Weights of a small mixture-of-experts language model, trained from scratch on English Wikipedia.
Training: a variant of Muon for the experts, 4720 steps.
Below are experts of layer 3 (counted from 0) of a mixture-of-experts language model. Rows are named router (the router's row for the expert) and show model dimensions 0-31. Each number is 128 + 32 x the weight over its row's rms, rounded and kept within 0 to 255. Numbers have three digits each.
After each expert's rows: a language model's description of what the expert responds to. This comes from a sample of Wikipedia text that the model never trained on.

# expert 3
router:064129115134094117102088159170110104183136117117073120174120123132138128122111120185086041096152
Word pieces and punctuation in species articles and taxoboxes, such as Trache-ophy-tes, -idae, genus, species, Kingdom: lines.

# expert 40
router:152049074127075143083123091119118082148128149158143132100137185128145149132176160122131134108174
Initial capital-letter pieces starting a word after a paragraph break, parenthesis, quote or heading, such as M-ercury, Wh-ile, P-ersonnel, B-oniface.

# expert 63
router:086068093086005190092137138134157114143109108117098154192166144106109140140159092136109108133157
Pipe separators and list punctuation starting rows in tables and lists, such as the | after a year or rank, semicolons.

# expert 5
router:169100047117095149089123133162146117125147124161115155169096125127159120109196143114129093176145
Word pieces in proper names and rarer words, especially L or l starts and Mar, May, April, ig, as in Lanka, Mig-ration, Bangladesh.

# expert 41
router:111101096142099143085132092150155065132131142167076150132125186104110199111114114112155080116094
Syllable pieces of Chinese and other foreign names and romanizations, such as u in Wu and Wuhan, Q, Ch, K, Y.

# expert 39
router:073107104150076119087062158222117120114138076103062150146091136077116181146111128177132137177129
Words in names of countries, leagues, awards and media, such as Television Awards, Australian Open, United States, film, series.

# expert 27
router:102091123122015114089067111141135086189131117144094111129144095110153170097194072190161096129154
The lone space token before a number in tables and score lists, and before years in prose, such as | 0, in 1879.

# expert 28
router:113165067137098113077098140126148104138159100144136092181127081132169177118196108169088112092082
Middle stems of long Latinate words after prefixes like con, ex, dis, as in prom-isc-uity, dis-est-ablishment, int-ent-ional, gl-ac-ial.

# expert 1
router:111155117115102178095136117133091129134110103156062103157158168129104168116137100120160101117149
Byte pieces of non-Latin scripts (Thai, Japanese, Greek, Korean) and the century prefix of years in lists, such as 199, 200, 201.

# expert 31
router:051133054114096121115097120159126140148115132158099142162152123097157145071133104129139121107150
Short pieces right after a capital-letter start in names and words, such as y in Hnatyshyn, at, ty, and also For and The.

# expert 24
router:167074111110115117121079130199132049133133108110113151145097143096126178152169052177128081140138
Main-clause verbs after a subject, such as was, is, were, had, has, been, plus not and sentence-opening Initially.

# expert 21
router:134072104155106147099101151113106119162103123148114113161165094085118179115153087169109120129186
Short letter pieces in the middle of unusual names and words, often after St, G or L, such as Herbst-re-it, St-ru-cture.

# expert 16
router:140093074129109172052149113148161108166089101161086135174064123086167122119138144140153102128159
First pieces of common nouns after an article or a short onset like h, w, fl, qu, as in war, law, air, st-eam, cap-tain.

# expert 55
router:166092100103094167104030118213157132131107138185077117179149157102116181111127109212175114140121
Sports results vocabulary in tables and season reports, such as season, place, final, tournament, medal, and ordinal suffixes like th.

# expert 0
router:123101054078059144100125103180127111126098124150138130110134089111159182100120138154140150107169
Prepositions after verbs or participles linking to an object, such as won by, married to, elected with, against, between, including.

# expert 60
router:125032111118089089097108137149136119150143083178088114157150120140152109132183130183173097125163
Digit tokens in coordinates, scores, times, percentages, season years and table cells, such as 79°53′, 10:00, 2008–09.

# expert 35
router:122031069086079127147097092127112130111165052145103140124092149119123188148121086151118120126152
Single capital letters, mostly inside acronyms, codes or table abbreviations, or starting names after brackets or quotes: KRS, NZL, GF, UK.

# expert 50
router:129068124142100150113090177152162097170141059138100113130138140118139141074152145157152057072150
Final vowel pieces closing names and words, such as a, ina, ga, o, e: Off-a, Nik-ita, August-o.

# expert 17
router:151151068158114152024131094130106102146096116195098176192111120083151181113130095120118120140106
Opening prefix pieces of Latinate words after articles or to, such as res, con, comp, rec, repl, sett in settlement.

# expert 37
router:165073111155093162067120129182106101142147090148112078136145155087133178100103134153113090123125
Currency, degree, minus, prime and dash symbols and number pieces in tables, coordinates and date ranges, such as $, °, −.

# expert 59
router:124076119139083134081099142182179065151164139215058123148130100151166155084199116150092086156120
Prepositions, mainly in, of, on, at, during, within, including sentence-initial In before years like In 1941.

# expert 58
router:106111060112087121122130113136079140178145096164102133150094121103119126110189108146161124129167
Accented letters and inner syllables of non-English names and places, such as Félicité, Leganés, Väter, Stockholm, Ljubljana.

# expert 43
router:109115092098102147093006158185143129114103089127063118154124193122110091090163091166098151087130
Nouns for positions and organizations in biographies, such as University, team, member, coach, President, Professor, Minister.

# expert 20
router:062158085138108126033123115147124121124181119196081129157080124148173132133128150123125138133163
Country and national name pieces like United, States, Kingdom, Indones-, Indian, Arab-, often after the or of.

# expert 47
router:147083099102074106144039128214128070194124109126078178159139085108166167131165107184132090132111
Verb and plural endings completing a word, such as -ing, -ed, -ate, -es, as in revolving, persuade, evaluate, expected.

# expert 51
router:110119091152080149036119132167110114187116126125047104178080100129109151127126112136137088124156
First three digits of years like 201, 198, 199 in dates, lifespans and tables, such as (1979), 2015–2016, born 1949.

# expert 44
router:156097084090076124121110138135176123151118077164130117184127140115144113159198122180093086157148
Single consonants and short consonant pieces inside words, often Slavic or foreign names and terms: Ratche-t, hepatocy-t-es, Kaschy-c-za.

# expert 48
router:142087073145089139103102117142203114139128137142106112160140098036121151092189134237100089129121
Middle syllables inside words and names such as ail-er-on, spoil-er, Furq-an, plus stray spaces and colons in tables and track lists.

# expert 32
router:169079091137134160032140125125131074152085074139110108181123114110164174146122129132134091110179
Capitalized first pieces of names and words, such as Mark-et, Ad-venture, Engine-ering, And, Clark-e, often at list or cell starts.

# expert 54
router:119108102152124195066126098190162090151121098213061159171125121133155155112138070113164080151150
Word starts and adjectives that begin compounds or names, such as High Trapeze, Right-eousness, G-ood Shepherd, Sh-alini, high, left.

# expert 10
router:163079086134082187106125131165179147127118141171100152168132152095115126084176044164116065119154
Word-initial pieces after B/b and compass or place words such as north, South, west, top, bar, as in B-ull, b-ract, b-ottles.

# expert 29
router:079132077103081089127027149218118083167114109129113150146106086109159132101112131168112100109115
Noun-forming suffixes ending a word, such as -ation, -ity, -ment, -ology, -ies, as in neutrality, relation, policies.

# expert 30
router:097100127119048216063121146109114032156159112120167100178136161164127161165115152140085106134162
First capital letter or syllable of proper names and foreign words, such as Der-by, Cal-igula, Ch-oppers, and species names in taxoboxes.

# expert 25
router:147082089119063151052106095156106064147119089117059131150127136116113136083188060150127108107114
Opening parentheses, quotation marks, slashes, LaTeX dollar signs and heading markers that start a bracketed, quoted or math span.

# expert 42
router:126091089144061128105087086154206117173163154191073162160153093142104132093168067178165109137106
Month names and day numbers in dates, plus time words like early, late, after, later in phrases such as In early 2020.

# expert 15
router:115087061140123185078115137130163099166104060123104163135122113144141139092138150154156111141117
Words and name pieces about politics, law and public bodies, such as Congress, Party, represented, Supreme, public, Labour, Melinda.

# expert 14
router:094044109147090110128098138150133062152103068132067104201145117143119132105142129147137114088124
Common given names and their completing pieces, such as John, William, Christ-opher, Har-old, Fried-rich, usually before a surname.

# expert 53
router:136132074084026104127122148207169141163132098130084103166117089066155129144172127146173113129076
Adjective-forming endings and adjectives, such as -al, -ical, -ial, -ional, as in illegal, presidential, local, plus the word the.

# expert 19
router:141064067101102146089108159135157075122166128181087134142144165148120175115145146122114058164109
Quantifier and number words, often starting a sentence or before of, such as all, most, two, four, some.

# expert 26
router:131057096119080183092123099132169151124134090159106118130091128065168135168132085142156101132137
Single-letter word starts, mostly f, g, m, w, p, b, that begin a word split into pieces: f-auna, pro-f-its, Gold-f-inger.

# expert 8
router:117103107105120150101098106156154096169087130131081104207152148117165168104135161143125049122130
Inner word pieces like en, em, ed, er inside names and words, often in tables: Sho-em-aker, merc-en-aries, Da-em-on.

# expert 33
router:094073081126010126140089106178157096177108099160075159114100094112164133099145146144089100131118
Function words joining phrases, mostly of, plus with, and, by, for, between, such as elements of, tasked with, Waco and.

# expert 34
router:132118009090098117103140117156143044140108083167120149178144127100183107090158130125121079161140
Spaces and pipes starting table cells before dates, plus pieces like ag, v, M inside names, as in Fl-ag, Pent-ag-ram, Sal-v-atore.

# expert 18
router:127077106139035124047077088192147100161140072165145138133146126076185156133161072188153064141150
Pipe separators between cells in tables, especially header rows and results or statistics tables, plus semicolons and ±%, Pts, Pos.

# expert 56
router:130055111131022187079102124155125065110099076151050123123141127089130123118180112207118148113122
Standalone space tokens before numbers in tables, lists and results, after pipes, semicolons or dashes: "| 50.15", "to 1948".

# expert 49
router:091150113148074103111107142179088101190136119135128145166088105135138188159156102172125092130160
Middle and ending word pieces of names and rare words, such as b, is, us, ass, as in Hingis or mantis.

# expert 45
router:122079111151110170095075169123107131163090071149057104189124113092151130146126095147129091108178
Pieces of proper names and places, often European ones, such as Gr-ade listed, Frankf-urt, Fern-ando, Alej-and-ro, St., Hall.

# expert 62
router:115061125144116102119146104138121131136195065133141077117187159128136127130085086130103116165147
A lone capital letter starting a name or word split into pieces, after pipes, dashes or the: M-avis, K-okrajhar, P-ontedera.

# expert 2
router:168127088113085164111100126178137137145112092180113144172105165071134147158156076140076100131128
Word-internal pieces following a short onset like ch, sat, sh, such as ch-all-enge, sat-ell-ites, ch-ann-els.

# expert 7
router:147105105135081170079076117215140140177154047175078126202078074052141200112127107130177141114095
Common adjectives and quantity words after a, the or to in expository prose, such as public, high, local, important, much.

# expert 61
router:130130034119101120074110140138133079194111079159109140186110112059159156128138125134099143174131
Single lowercase letters or short clusters beginning a word, split off before the rest, such as l, d, sw, cl, followed by im or iv.

# expert 57
router:140123055149109172094117134147152088158119078119080160177148106140156132113165043126070159139143
Word starts and middles such as ent, end, cont, intro, compet, often after was or is, such as Fior-ent-ine, takes, changed.

# expert 6
router:083070124066050175152108147110093074174101049153082105213152137143143168138124113145134113159150
Word pieces inside proper names and country codes in lists, tables and credits, such as Spenc-er, Motor-let, USA, GBR, Mount.

# expert 46
router:095056110093015103060072106144166148128172144114147132149109119081177152108209099120103137087116
The articles the, a, an and determiners like this, another, Its, usually after prepositions or verbs, as in "is a commune".

# expert 9
router:113094124131091128073118131154154078160155091150053161128142114115153129125172146194161069143161
One- or two-digit numbers in tables, scores, designations and statistics, such as TP_11, Site 132, 3.1%, track times.

# expert 11
router:107126090130099122099019169165160112133118105144087118174149111100129082079169093204126109176106
Word-final pieces and nouns in institutional or place names and terms, such as Baxter, Presbyterian, school, church, State, Colony.

# expert 22
router:122025132103083120098104148168121146136157105154118166208139090129081121159143118150158081128116
Closing parentheses, braces, quotes and percent signs ending measurements, citations or LaTeX, plus digits in wiki table cells, like "(32 km)".

# expert 52
router:096041069118065139154100082149128124100171066123100134152076149114102186140111103160148127137156
Capital letters and digits inside acronyms, codes and abbreviations in tables and lists, such as USA, UK, MDE, ISO/IEC, KAZ.

# expert 13
router:133098107110092143117091144172169109181191072148090149153140169093116167099128121183139116081135
Word-final vowel pieces in Spanish, Portuguese, Italian and Greek names and words, such as -o, -i, -a, -ico.